From a checkpoint of a small mixture-of-experts model trained on Wikipedia.
Size: 9 layers, width 320, 45.2M parameters.
Experts: 128 experts in each of 4 layers, 64 SwiGLU neurons an expert, 8 picks a token, a softmax router.
Training: a variant of Muon for the experts, 600M tokens.
Below are experts of layer 5 (counted from 0) of a mixture-of-experts language model. Rows are named router (the router's row for the expert), down (a neuron's output weights, with its number) and show model dimensions 0-39. Each number is 500 + 50 x the weight over its row's rms, rounded and kept within 0 to 999. Numbers have three digits each.
Before each expert's rows: a language model's description of what the expert responds to. This comes from a sample of Wikipedia text that the model never trained on.

# expert 21
Description: Forms of be, the, and his in running biographical or historical narrative, including the word piece be- in betrayed, begun, behalf.
router:375596461429499529524525486573466504453522512494434593546521383566533513535483437553507427492534463592561472523518496443
down0:454476475537398458464528582616616507416487463410575431510470539506513472446498522538490432564485541466532572497578501503
down1:537400513530488598455574576515588557478512497524493517511453574530572551497553426557439453508470507443485549472558458504
down2:485471462498493477440453564515463441507564440540472489460516536492513504537501609448579534463426574437509510630459524575
down3:504542468621540523477493515605491434469500605649463480496500545528516475486430514509591498358434528561490534454493548617
down4:564486508436542426442467602535619401540482453600417552460466559548511403406567505589574515492493494463516468523487550586
down5:472466480553380481494544459602507377545476542619503540477545416409502464489473486509455488415508531606598562563429508514
down6:543531515373501550494410468506404504484543544516505489412536522364469495479490458532495472556518469461454559515530490485
down7:406310481564474532443478542496510564448432543592502525589502588465463511439485535526434497526582630531493505503554435525
down8:521502531554505443522406561551459455496467536466509440533574556539510580646469466501554503472499541499522549499472417515
down9:501370495357500561510517561464490532489520478470563459439526597451503454482614510474409492493598519411398519498569476485
down10:442460514497503529592549533479543591510536541446533433586454482521508517529512522574479515585509421545591438574564448479
down11:502388562582639400483487402500471412552536468519468545447581484552536558529509537433491449517399575481404495518447470501
down12:532625454512468431510497502409478544484512542543472558471540503569448543501417539526515516547533541504573502472458453454
down13:516544526490493529459563515485561509472548492432478498525569479466429552490474527408507599605429416467535428484471526527
down14:408499501621514444474539425472504457462371557421547588493498536484500379517502502446485530497469536573530504403482548533
down15:566440615554544459483481469503517490449451479524507480478477613418517598537556517477555498478534433548518534529487508556
down16:460572438476559421508490524489414428570546494467491431488475599546438482506411419468491470562535509544512463413559542536
down17:496485537500471534560446500433445506568488523508526495533509508512428463459568537446435566531487508496473471489475481464
down18:538532460568551505517533592527445478532471532582547595484430564566537465615493453573413383539488586491473548502492483500
down19:504489535435476433517601473466461402431517420513520563564555496428583600490473493425460494533354537461479497513429557500
down20:513543504543521530570526515607452420522563507516467446466530472482572512484433579519544595472558555445451620453496459473
down21:412583525327469540577546473495479494505500498352510512504404464483621479501508448509485541516493553590529538551516474462
down22:526483425469575413424521467396486472410364565433505501463519513446485576572516431564487475437481502555477485529513514469

# expert 26
Description: Adverbs and -ly endings like well, originally, often, closely, and nouns after "a" or "the" such as position, part, member, one.
router:452435433484418485419544466526541584511467570502474523534461452517548540509480462552542460473508474528548426506554497419
down0:542549444575461466492498442560501471436568576466456523472393510505460594450526487507519487458497498616415563444464528520
down1:516555512583537549430448521538457466485411478513540479518520602389524557439537462503466564514457537514485393558533462523
down2:545579536538550467568530500498497424487518499436509470440547525563544518468594458492521464543486430483444562588437469397
down3:558482433513531520501497562450485482448509494415501475430479508498462543500511602475487543560453426519512440536439483467
down4:565480534490495378515529545525534526540567498644505588537494514499558488508510600486533439578493455437492444497521539522
down5:526505490502577457499453550511529468514461625433495458494547507465466510567501478548490411567464475420485571501488551568
down6:461511503521470454507542467533436487488473590536558487507508430536453490444433505523494463492383588500489514528494559488
down7:527485513460584534445497480469408499608442465558502510461527536526458512489546398502456511515608475404607530457456467407
down8:565363570549531549417443454517420457460538546453495495451521475509526519505508504496512488499440542443480532487475535578
down9:528632539574455434437449444491481485486543448599489583510454562471502446491506455566520439597482491493570554539367374514
down10:475544448493493544618500505532502651516438455422570511542473463507531518508476489362493604472376591476529484513486459465
down11:528457466464539525515514521469415549408563537487537473551562464561576468441525510533450485514550585554575420537442531531
down12:505493478482488484496502461425537582423441534431415481422567408545492497481580553466419576482523497502447494475557489451
down13:560476475438544552553546458545472521426494423399491449552554514526539540510498557473486522546512464524526557523430437557
down14:428580508465483530516542437501507585534478453558542517524541554592427464397539436548510499537515525463607530558432477483
down15:563463514483435499543528567507437428566521533504523601516519508494413417520511472442525504512489503606499532464554498509
down16:558490511491446512473490499486465477519599491551555489516448482517523605590455500425486537562455552578476527527628558548
down17:437565420459415442468502466461528415524580452507467422524457471407449479471480563571478510426477423504486564429521505486
down18:516505490539528570460484436470405574478543535480543540455485447481535500435527479442477521479507425357502398490467566540
down19:450451508455508542544535455471459517436431406500517436485515465473464496502536569536537484588536518543547543488546495522
down20:433604451403486536488550439419578463439447472470513468504510451471481537519501440512533532489436548508445499529525529451
down21:511543459484466556585523465518435520477516447561447493494494513436489439514457439547515523568458539508506508555455560556
down22:473487566491521518557488587554476507550528608398529518548449523408456553458556566480497521474526472520442501481504499520

# expert 14
Description: Capitalized words and "the" inside names of institutions, orders, courts and titles, e.g. Order of the Red Banner, High Court, National.
router:422489459480450523387522458620514444527526548471479544521469471515508496598438488544559473392531433467482471510587471467
down0:491522444390516521479470506362465494477498404506426544531449520502485496456487452571485415552499594544564458506560429511
down1:480579487527494512451454479529460445538509563419508471487487517513526495535453614550421412466465399465430495539466462588
down2:478475552485482516461531525497511517515460512524446473482594528526534577556514460556516404522536428491533592493523475473
down3:521583581571503498531512519563466525539491511624472544554510456490440479502504514457446437534538547477442510493382523512
down4:522431463489439455461511505565543533463403534486527567532468423537379537532486544549594557628516362463578520529550544454
down5:524449493502462599559538479494493463537579549534453505575451431489449444405494499512360481488463478424531444508494516506
down6:560466441587600497541461480543530478480489622529627532384473476516467597517549442512527583466511509437517523465560481512
down7:542502483484472513457423459499468532591478502529478474475493454475451443437560467514472442543424548499499464402499599494
down8:458431610493480463458426612513470502622560556447482521528526520527541514518567515467508466523522440498525493505544461461
down9:628526498540487530456556483595449466516491463531454532492434533542527440627520539530531539531487480427371510484500479439
down10:539508505450498527487564456356532536406469530578501485555534458452437530436584524532431456516486463520435522406416418439
down11:524563492506606468461490587492475338487486530524574600601544497553540496526517416493537501593499544522465473421497581539
down12:524454516537472458516453473525493435487514457542440517457488504468554536536564526591415515458466464555476539431471526525
down13:459372496500505516478489554543550542547483479499526545453367420554492546483495504456458600404555524451502415554516484559
down14:554550536456536636536533487490576511410541563511423458451472475582425553527465511546470568465502572440510499564563512506
down15:511459465525486484513586537471515492555514497482578487487494422544456383503449530494524505481483551543486542651480535474
down16:458536488550537482515529499507461478535519507454499481407434466617536437514501519465450569550516504512404598483459532472
down17:441512470502496549501531455478522512514577470519484544517511522438518489455489473578552510471522391495468437494574568475
down18:420420488641557413482432508544483509580458456503524523596445488523480449511495449536511580465448522357503519613484470477
down19:530456544557557396435479383563529532350507457526528549436517515473484529513522461574462526506463462427541508460530411574
down20:393600464494486429471481476631452512491545491428485559517414486518537489549432450412595525501495557497496481495448465420
down21:465518443387492557437535490466513418493549542571506511506507505580553444505464507602467539371458547419526633498430504544
down22:420585482579481544531531555525445401484572539487455542554483579462483588448412467396641587519573457516576559525463500527

# expert 7
Description: Digits, number words and pipe or semicolon separators inside numeric sports statistics rows, such as 17+2 | 1, three, 175 km.
router:419476505497411504460555418484526542488452506516457561540387463512509504543484538529540493430514455533552440541509450472
down0:505498578557454515429493558452594448563479488422535431419526445453477547560550520451510437542495507453553483480578510429
down1:512484571508417535538564430464444577551544484521406477537515436486544453546448527555533532535448546495563547595492459489
down2:475539507574446560524497437558488529503480540312567429503480534531531533479514567511457546401608509461536440498611566473
down3:426462562536555449535458488485487515506598540523535534447527547473559467543474479478512501511474516522485387541475434454
down4:422497455515493501522498456503501496526449552333546448505505441499569495546594567506482537463605458473507433487510449596
down5:551531528573485551498485472337529423530524559632472381478451651559532478478467544549512560482526476518484498568623595494
down6:404464450531380518508529526461572553486533532448532487558568466427426511523479441498507504531488497497469506416411585540
down7:476504520540498539492485542528432550398482464479571440532463512525407609508530498442372474599465524517579477495514591517
down8:492525522518513425568460539490455467474594412479433531513562433593523466470444467506532491449412515457539596509453575519
down9:416551467458562488344507619440448454437571537470550472526444580566614546517450535489475502414528578530475514532482580457
down10:547577554492433471440560514584443411540435477494548621432565468539528519532534427531537592532544496513464542460462509492
down11:541528399458456541544560481473471536636510587524500513470556542538464573519414556503542542429584474554510467455543494574
down12:552572442527478461379535436499497467525458442452569572451537405488493571504513509485388506588479553463541443472591514573
down13:482502448497446463466494504568502553426420572528560583551447514487437508481498557489484398509526500571431504464495481496
down14:517533506568470495494544491453545470560511475544573546519384501440481522424484594446512460491501453572505475525567515520
down15:443577512511508504548573332545464561523489486499533447513556488481458447491457404483477417542446516502437499590487538499
down16:527515462442530435538450431462495400516547470426459487519536508537501436571507430504548444375518496462466484392433586472
down17:552507481406419518587555497486537560490487466465454566471601485523545488476401525502558422520540575534492500441497517501
down18:464541537536495460513540392440411416516555425493469579551515530602562533532458365528534511445525502457454418459509589513
down19:516608466541567608474470485485537471514511525493529486499476481501491518418471529450499443548428505515460552512579458491
down20:454468528574525542446638437465669508521491451363485462522441490505566506494543539482428484501502464423512529483476523475
down21:462388450422460427528520529483467403510467471482475435499506522431586491404466545527611475507499544501495509464444525512
down22:476530478509599474486432516515586467524450538563504460467389484449481438493501503463510465589591539503576469511496510546

# expert 62
Description: Occupation nouns ending a lead or tagline, and closing parentheses after birth dates or years, e.g. politician, footballer, season, champion.
router:491442502540495522488526485525535518500528483583479508499479446553604523496447500553529436477544449518479489514480553406
down0:577533519461523522562496493473659430472529530397530606454488531562392544511471493502500459499627517448502506477427552482
down1:538328584465473555444469431512404446489450485519475361500499486525475544544538381508447558524520516505454492522515493513
down2:473498542522542493453477524507490494457511581563435473572426574470407425430514526488450478514573522503456556513545513510
down3:538463514551549480519519543480545472457486509449511483452445596513418512515516522426618513415536512542558606551438508470
down4:609511477483393500496612431561462531529419431480675629542462506507481503431505459559410449480513554547581476487475571496
down5:427478435561537491510452555538446548531499535510504465503532532438499480544446539432508552598438486476520585528408455520
down6:500502591559495471471494578525461438472445438614537535434470455573520486481481459445554492429511532516488496542529435588
down7:521494491512578549440465418487483497470498486472469464497513487479488465502391501477469552482468532554517531500510447492
down8:492537402488509505442439516525571516482503572415484474444517516531587490543412413544524532608535431433478499518448505494
down9:584515470443470424587545437486511466477512443519493457455510560525454482532588508532549558337477464449487430472469458499
down10:531504503497533460489469522527468449480566450474452504453486503512493500495364503502517481530494593488452503510583377411
down11:439435456481568470539508506509490495496514513376488441548375504494465410443465510552500466504539569515432376545422488501
down12:517483581433408458503543495623475479515506466385547483542493482603446538553530548527599520423580532501453619519446493524
down13:474501586515469457592409501502458429570553423530521543460458500542406502481494466589472447531552565479422494588438463552
down14:559406445556524481461448525479542484540576513539530468419525483449572493591512467482492556542445484537406552472519524532
down15:514513530508529436518493584508508428502368525467459607456526431516498495525376433529541475499512562468547527573448421500
down16:611454489402563433474424532447516607521388478466573468460528576509472518522442447579463520487432571466517448514541487575
down17:457542576532562511538473518507477522487437532515401433500455563627542446492526522501560491526473478441527503548573462527
down18:460453597518507517489473526467439543504515523514594526550500452537488502543580497536497452453584461523520457460457575528
down19:479497502498439539511550511530450486488461478568415414527553451487482521538520505458575503499510512485445452555516518527
down20:436549501472435481476427551502519543474485421507436572472479500456482521465463500482418593528542502514564373603484467502
down21:545551421455384561494619507570392518476618435506527522446535427452500497444490553462526545539544541567553539540521566457
down22:428470533553585506533459559406525493476571382480554478415452529438475520429508517514464434483503418492503469422554450391

# expert 6
Description: Words inside quoted or tabled titles of songs, albums, films and books, such as You, Love, A, Night.
router:407517480419445504385506453577551621470513571507477558487476492504416523519510447546545404432515463495493437540582464423
down0:531464467546462483493510508438477532625407503487511508554480557501458637508501456539450468475437532507502405543494625416
down1:498436488544572441461489458564483429536486437587552497479514491542585545488447487512517506540476485540592521493535527505
down2:472565400562582420443578441482533421451429580492529473451541663503517559569492425530525572486552549446494495555600506527
down3:532547489568544539421582487570505594469483477537465508453416471523386545442527501545475536444511464473536451499461427517
down4:447561505488458482394495452475419526488459530461532506448434500533431456449535501541387543486459573529570491476498461481
down5:406434402606455526555458488526450468547449600526557648485482538537561506491516495542545524574421480515483457606582443626
down6:411502491500577532441471470465577429481517579454413509521527444533445443407418548420453457463573516426510421440499585547
down7:578483453461426517475504427571455512548429560549464503467450492504510462542521389512547474513452473568508503578468552531
down8:559469449557514539374532483491453451520451534383516459472537498488402593480514547419489485456481533485471420571490451515
down9:494538499474424507585435527594543481556498590419452525583536449501522487488436525474542463529503519528496538501447478473
down10:511521500486520570493427412475462487449538409527493455514430493492473521452460588522455573523533440548522512535492489429
down11:477625476522484476468587518492443539491512557527485430472497504515475423558579434500527490511503537572430515479441626538
down12:455489409452455550548578497442561555473482478431457540450527447479572546480513548602478521605552481568582610518542469468
down13:489508430523489473503456482589529516478534496388430477523541373448435510502490471479547410463500556475531518581511461463
down14:520473551524646512457450464414620448453425527414631479614458537524479461514410533440458393538465517522565510511532475525
down15:407583472556506551490543443511464507535503461539429508484497481563539498474505429463511425585496539491469470443568472503
down16:499472485524578501447490456529524496472442413359489479439510458582538484583466451583491436537513517551543539392496536435
down17:497423469535494477516566499527508400465447467465548524503566388420572396482546441605456404602522412568316488486433504501
down18:490453513518581505518560465535512464502513536546460514538505481520567501507473439468504523459489542578548540539536470482
down19:517458511551563428509559491446539532436506368370528461523506549381457484580520498553455448484553471565479491464500464497
down20:506511423468475592532437492428543473506489550571497462508483536483606470520435458468554406407521413475528525498458483542
down21:454510467572469413610496459561448540497351466467500522581515448532502583519470624538478489471525521502526506518453463522
down22:554542503501538465404495423553489539452443476497480382453500487537547486490529478448442481491519523575529475433505507477

# expert 23
Description: Month names, commas after day numbers in dates, date-range dashes, and the preposition in, as in March 27, 2021 and in the Crimean War.
router:509524501449436529494565422542523530455493509585424496481449436565522600556457465513494433435540472530465493514577506476
down0:468544575609533478504378501498446389519519494543487605563480511490607557487535474515462490523510504471506451501486498507
down1:538480448496511492474523518516523444430499473382501410420520572516466451549562598393408455556500614524473465529470572585
down2:436519497486476499435603530599522435560541585456537517536479528493452543491464492485510583467565539456539546440542517469
down3:582499429456581408482601485462495503534499431538491459484524446543567487482543556505424562410597602518485543520471510580
down4:586501420462525475540532423524493589505540500460476398471510494522498472460441491550568497511437425589494541565435497406
down5:521503606501511475443521537482460473489451464447488549525440448535412432518506523490473493529556541581448494488575487477
down6:562436474514405522512513525453492545427435488505542490480491492494520511529440422529490386500586485490463407492539491478
down7:480538450499467467433438545569489506472467465614538540376548605475516553517475532532628602487523471505591539558513476533
down8:512481513548473414481444476539527476400505604537464604501517515450491370483506510614484563394491480558475460481457531534
down9:477532438509505468476592404468525582498501458512541554492539488444558434511427496631555546503488508494516581542417559465
down10:526520582449421559511466581424578548434537440460577477572424436507479503640491523493524496543533406565521536490480534526
down11:479493441467582482528561593471558592521474501418525588479503640506490477526543572470577508528507482462479523426511507582
down12:527492546502465544447457523575612567483521485448515511497423491420456526441595548482437461590590478490557590528575541470
down13:465461482577469520569457552440495439529500427595580472478512483464483495604519494483412444608485507479452449494486518446
down14:601479464471574477473590380523420609503491519550394449496521546553457468570465427438497567555471561580482423452550506498
down15:443466472591478494496460559501502506503467562504481502471568423456516551518525484548553514515521424532484558504441471459
down16:543456592494503446550501437528515519557529526675542527572452471456494471454535584396499526525414579439494498558425452511
down17:517513460495496471464533456606507469597529510655423555430429479556515458453539477532535582488482504525508540564470456436
down18:414507502467647467499528394522524489552522526487538533520494448522479522495493604573521512557500523518563599464550471527
down19:548453497506521445487521468557406496514480506502529627510488512487464504540515560590508568527419475416504513531515433542
down20:447581551438593449486567472395490481546420546433483483500515399492486447474502585462470455542584530435504482518488493571
down21:487473514540448602523505451553485408528533538525517532540481486432449571607426512521527486520481573549499506569483504430
down22:495466582499462591455529462489531420562469473437472512439508498517501493456451484437513526421495489535494492472528501534

# expert 43
Description: Closing pipes at the ends of table cells and rows, especially succession boxes, plus sentence-final periods before line breaks.
router:500469444481439511426579436537496550423543440626496519525491449484514524523481474554525464505523493543539500603484437443
down0:571489550406417523568509495413539497446564430418455571470429500519520497522438445503528601451546534482463497516452530400
down1:485455469557551432522496525444448560470448438505592515505476490459521422465521563508522526418522463489540508583543436613
down2:529589554510503531521466398561485524409571515524398453458511473495485512491497469477536493511485482528484504561413593497
down3:548500508428508487491479477454464477442473618464540443454457574505441519590509478501442476579583429496436479497582568507
down4:498562472481519594499481480613465484475494503588433449434529526579462538516557539472455493507508513441548539505556415535
down5:437549579371460463458474454531476480505460495424542486436521470508577484413618573515543457532516456405495396481490440495
down6:478513533469456525450480591513521550456487580404475485440552561458541530488509521512583488495543526422440599545484466533
down7:473499540516466511446536508499570404452426442605597534522554528491504460500586513476434485503474403522556455492489500565
down8:531523602515590516472573409519409367605455532462550492489529448581512468463462465498552494534484484503596502531477506527
down9:449555500440468499384561440435509463555598431473480530454546470475527434386397474411450522493525525499590496618529441442
down10:445498434505412531475567533544498484485445539416475462507477512436521466573411440479609511443493512481438547545499567473
down11:519457527507467571539494398524429626448424525550548437526567516543505586501436413538432486541533441423498522489452511401
down12:458510492538466441425473519536545477431538470422529615553464574502512460580456480610641434506489498536549469483563512539
down13:540469512497520495377527561586607423489501473567528419523532524434498535509598484493502482497446524488547549455502440519
down14:503490500453464473548516423450454496461428537577373539584434393487512455489479495508421526414519520492498410516506457495
down15:373447565488453519512487556476427397570467421475467552555489442517559468537609446457561454498505518510477432507583583491
down16:488506463475420475497499491509500571567535500540566362505436509465490492506526410484528439522527589489483489519476562529
down17:556469467571533557525501555456445376520510499496516471511567458477478468585442499557437540407488588564497441443409507508
down18:493466454550505544472465403491454521560474428478511582425518539589478467597490527503497473446474470482529529541519500578
down19:495520541531489476491563516539446442513596463589503458563514507543509414539524519450565587565519569485416472547484504547
down20:504395489505516567495442453414539539491486503481541474418529515515449450463451485472494417481423505531559459439534436590
down21:542427527472472438387520495492417505584555455420423451538534539472554538505510547517416508524509535617531534538534492518
down22:529477528478506591450415443480482469421537480386522507465485535484537523473505479458453523562437399524581443496491434451

# expert 11
Description: Mid-word pieces with consonant clusters like st, ss, eg, pp, ruct, plus capitalized word starts: Custom, obstacles, Siege, Leg, First.
router:504490477559504529473511456513559598520530530579491599595503447540490455505433439543574428416527396551513470525545536556
down0:515458485558506550616451439473493475599500494475455509490481512398377464427423391536518526426497482587417417478542419457
down1:490420534431497518496548494538422473589443497367612550505454439513464439551441462465531465459490529465507496464490588404
down2:476557537556504474508578454586553542471410560389501516581455490504459529577513500498514430562568506427459501502468433411
down3:560496475379514546460490433449547458581528479525470449565543530471556465425406467589481472538554491522497589496534477518
down4:521594559499479536444438550547517542509485484518522512467491535440433494466535557530489488377569499519581433468505504492
down5:498367546561586510592465540540484490573576485558476454485559482497524540425446468547544503522486598481538542499540512523
down6:546436568408506451522475525486474469492556501470475496549557532497394560450484600515524519492463503505503561361503475538
down7:647403507485621531474561533559524471496541530570548435442583486469534466514554498512556486537442423504439532540537450448
down8:518479584523472457460495418548460515475520442520500558450574416480482562420587484472491419519568458448497504571494392435
down9:482477589508427520479474528529488448454532486529563526586380440483409472472480572506472526512500547465514551531460493527
down10:572590601448537580560557595400495477531555502614566387589528428516508614410514513389500515552548547498514487475470526405
down11:484464476450503540463583521467530541562420547591458574452533493500475540527549465604521511517530443549455431460500450514
down12:582551504559561470446465502532560372480517488462510466507455508494519488526595604592466497521458517575463434563507512367
down13:464554500539510525444513420475541506482390446502498525466514499514506499433514548547561474578495569459540582509513471470
down14:517521528482559474481619470486532550477512518477545473415437504520484433479594419581490459548539543513478438558493473390
down15:502562510495518454459524570587519495564484495514503501499495493507491514500456503520543553543432471447588500385506450549
down16:555502481610425466503489467478494483586605484495502557557507471405496570411545549466554484417512472530469493485551484613
down17:595483378556544505498547483611495544557496541620530552508500562520541524522518486523642533521577504450541470499550501512
down18:546522477535547520484438531449470559511431573448438524542472508539533521560575476514506545510518538450487455536478498477
down19:439488518546499401415469417558422502460478407461550505385551517499480419489479496433366509473563418561486567477533573564
down20:486613542495507608442483439510549510537490477554497471427461454537516505442549448489511515512547494585558469550471457502
down21:420483525391465430504453538526486497473449548511499525482558459480536531545598508368446515491517528559443439597466489479
down22:460530505506472507572513442532529576417415516517479412560509514554510374480490537540513541489514434478668516585487489510

# expert 39
Description: The word the, plus his, their, its, this, after prepositions or verbs and before a noun, as in "had the power".
router:433540474404444492433549502609543510494497582444406583598483411532515538514496495572532473469494488544517414512566485478
down0:558525410574508429521520424545523514482529505557455504454496472551591539476550458462516481471498476479518629505419447528
down1:484449523601451489531495510462532446558472497653466492457545499557434473508456528465495591440525435530551531460472546384
down2:510477572460452513561550506494541481557492493532481512476503483443479440519464528583577553503460596507565475518521397597
down3:549440511473560477472510495523372443575414465613509505579454502465509492462422494586525614524491583485448518481591475518
down4:514595546519473530445523525501415517503481515468582435482537504544527570512525505507434547549463542438471549412621480479
down5:458474551473535535592500524447556537529404491444723561496478506475477495532510449466604529431465441510476434375446461511
down6:467574434461538489547493472451480487388456548567508472446515497442523477417448469525556501502492507536476551490434457442
down7:436472512541485510598490474520469507527459584576530495519569528558499513489498552447523542426447530484521537541487513469
down8:497475479482477470479498451395508553523571527621467492573437509556486440543470500538446545480472444585476444489381525470
down9:505435592506418480487402577459399424440478478527458517496502535471561585575473421463431521445520521525398426521586519522
down10:542481493556472450499421438568473462505545544435463545492533524460518505515485501577427448470590505511485533479586465503
down11:556452527593473427502544516546535530437493412545514440426538520516475550522636465552458464557491543570545404517536538550
down12:501493541534443534421472418491496569557516525628560501429569548462478504508496410380488513532484436493455555509520515563
down13:498487465523485458551509530494510455565500476390446511425455559424541489473510504495545533468475497505570511529458450569
down14:432482481523486420509484462498494516561530535638569558456429420507376468483473537452453559525504528494479510558440403534
down15:542510566593530482487580468608415460552486500585595512529557523488489515495439455473645484443478536521472433469432488430
down16:362520557447491529525424458453485521431491465503553503550415450475482444436501470545501575562540548489504480510440479429
down17:412556518499475441463490496511573558417489532620550489525513457542566493568538508473468502426498534562405466507530545444
down18:454493562481491495597384548474545510587546486524516475586415502483555458502489554548543533604534592500481545507540548505
down19:423443543482432535477487527619492444485526565317563514469577587527543552457502566369547490499469481508492476493449487459
down20:395475501500411517523402433439527434513458509544455497491513565595510488467436578425508420449506458434492483444434498484
down21:541520454566444447476546465563492486517539525784525439563474537580585501496419477433545572427458493540573506554422530409
down22:407562569484441471545519517472511481554540433298533433542460524505429534506481450493556477448526598531491526532542495477

# expert 28
Description: The, in, of, and table pipes in census, population and statistics passages, such as households. The 2016 census, population of the.
router:451449491433522559470614434561475528474520563515480519566489477607555469510489396622526378372490498547493455521553450496
down0:470441469422546551522502502566522451512478508486483511537509465482420518502561404559547559447473471520528541539534462418
down1:481550452565471456525550535479530518444465480506527464486511468473495524538458426470607462546509422523513411482497516503
down2:503457497507420539492496469447551439526444545549541557416579437539487436473577486456528516564455453481490436492541461542
down3:542551548484511517488435560467456467494364544468523392422471456549539529478575526456544547473529590498480471537451519516
down4:477538401607562457479533469516488334494437434538474501552559549623562480434423528464522469547477525527490499559463418494
down5:453477554473467417476559496505489490553436561504400583553613558548526491559463516456535557479570452380430529474550540500
down6:471515559534477503512444480539391516556449562550508518525453566499482470495492509615593483511505469553462513492478585461
down7:450588557527483528512477544529440524428374587498520492445472579540513491545447475493508566432371505530482538469479469402
down8:611571528445504500491485528487540465462563464484462443523516444659497551525544560501469523451451541465495573425558434466
down9:460456539546550513429531475469436506528426517421468517530476391419501507476577579475434456536430583528421398456537598472
down10:597449472483533437512447599512589508523432358478532436458594558513489491497528580474515613573507510517449456455539553448
down11:458573440475606432571450388492548438501563500572502524514574548452507524407488595549567508426546528482612514461446478460
down12:487491495512484445625567458462460486480564545610489430450502520456443450476456455532460535538516490495490554490465527476
down13:502471447447402461583456540448574489505461505483562560542386499517478479450505491631537479368559508576443493488518521509
down14:549487471648456542459450551553475432482445417562474512438445510450506533618462516510528513422410413477513456463501533500
down15:495566510585449435427452582466524472538385549582473520488532566548521564488544495432422505539480510533498437439474500527
down16:524494491478480521527538501453375568650503533458570534485441479485460475436473403457509500495533573472460472553444483482
down17:462494483513455493546449520472470464597520552441506520516523441495540554557555577436461438615653434538447475495462514453
down18:479504538461509566465463467489536519561493502495484473531517452489503507500550469484433387421423447510484508508498464411
down19:474473519462501509477604489485552525573498440493484458489401469505513525580559465480490541418417492448520521465578540449
down20:441540494503456413551492439425521513497509540517494410421449561453585449515497523522565504497535525476519504420472423528
down21:485519482497530438614450484502527474538552481608447502495437495462459569478539509446501528575545444489487580440541527449
down22:440539518555555396560469497484600330443474503534442559454443486525560502518511486510563450457583430394463461436524497494

# expert 47
Description: Month names in dates and the prepositions on and in before them, as in on May 18, played on clay courts.
router:534545500445453524476564448521489555496518505562480534498454485575503562530438490535533409414539425495483475510538441486
down0:541426474488534438483504590424544547514461523441440499575616509407562536483439479557527480553525520493442487441410546496
down1:517472507513520462490515395479574508473430436478555480508433437543503467570487519459385589510413541473566481562409407463
down2:486463468418528385561571477557428506501485496568552530467478557559497522499452454587423392438431472494401466524554541407
down3:508518470510529366487545430564400444459506523605568594455592459533452550499425474562530571485440489443540461474469481488
down4:523561423447473639566620497457512511459522480377532534585462543514465478488566379570527486557506447532509586549502452585
down5:577539440490476438447562501521502528474455518496575431530482414486523493474540592442507541567556405478523518536579474494
down6:425414474509504596409482505604439406531499542512499543473527471522504392552486467496471533464481455513495535532505403509
down7:527409445487524536527434404550507515524468521471496517405484455431547527569528552457429499570545511540507475517461481400
down8:464554480475502524517556565513492411607469619505498475412447594494438571538473404575554596551534488543519506470495489540
down9:456445533516556488483529434501438461500494513417404527471510483556434479502462489515441484531521451453552446486483490363
down10:391519563418424602448503452432431468569459530540425473455496508453533535515497442546530472422491551529411492507540480462
down11:460488441563454468538480536449528495536499459543479477531519447463506490503507527489482530478526461478494401503549435557
down12:450439507477532474476496543523472526503504512518452494577495397553468587464520423510647448521524567560487491426378497529
down13:523486487491473439558463523489597564498479501522451534562426564540558561487522540428459454608463536487497489495503467579
down14:585468587472499549362505537405626584490467456492517477494486460424587505558511593480543431476511527539450490558545537431
down15:558563516500504503439496535546488404491477503454553542474444452542467569503485532401519465448435437506493502439469498528
down16:555486500500503407523474505581446442485485437507575434565527540510493472556485513423513397592519483452421447481518490523
down17:479562422478496462520431437568487444494446412409485437488531501452519524471542458584557488448493483502493514564477478420
down18:443557517510414462548475474559484460532481538497618527518500530435440577440466499410506516511493512538513521517398491527
down19:464438501468559493520465523536375526510488578579486448526593531537534492436430539555522483562582452581469562487524622428
down20:526523403602453408483491566444631508468528478469525508468468483525464464460457517503473536454552492494506469526405483539
down21:448506516538495550482460611490479465460473599546520547429518610512557438494513487461482509500506449580502547436529524455
down22:536510507524457524470443487459497541399600533472464502558456575460467561508557496483553503512534471489496587511418450359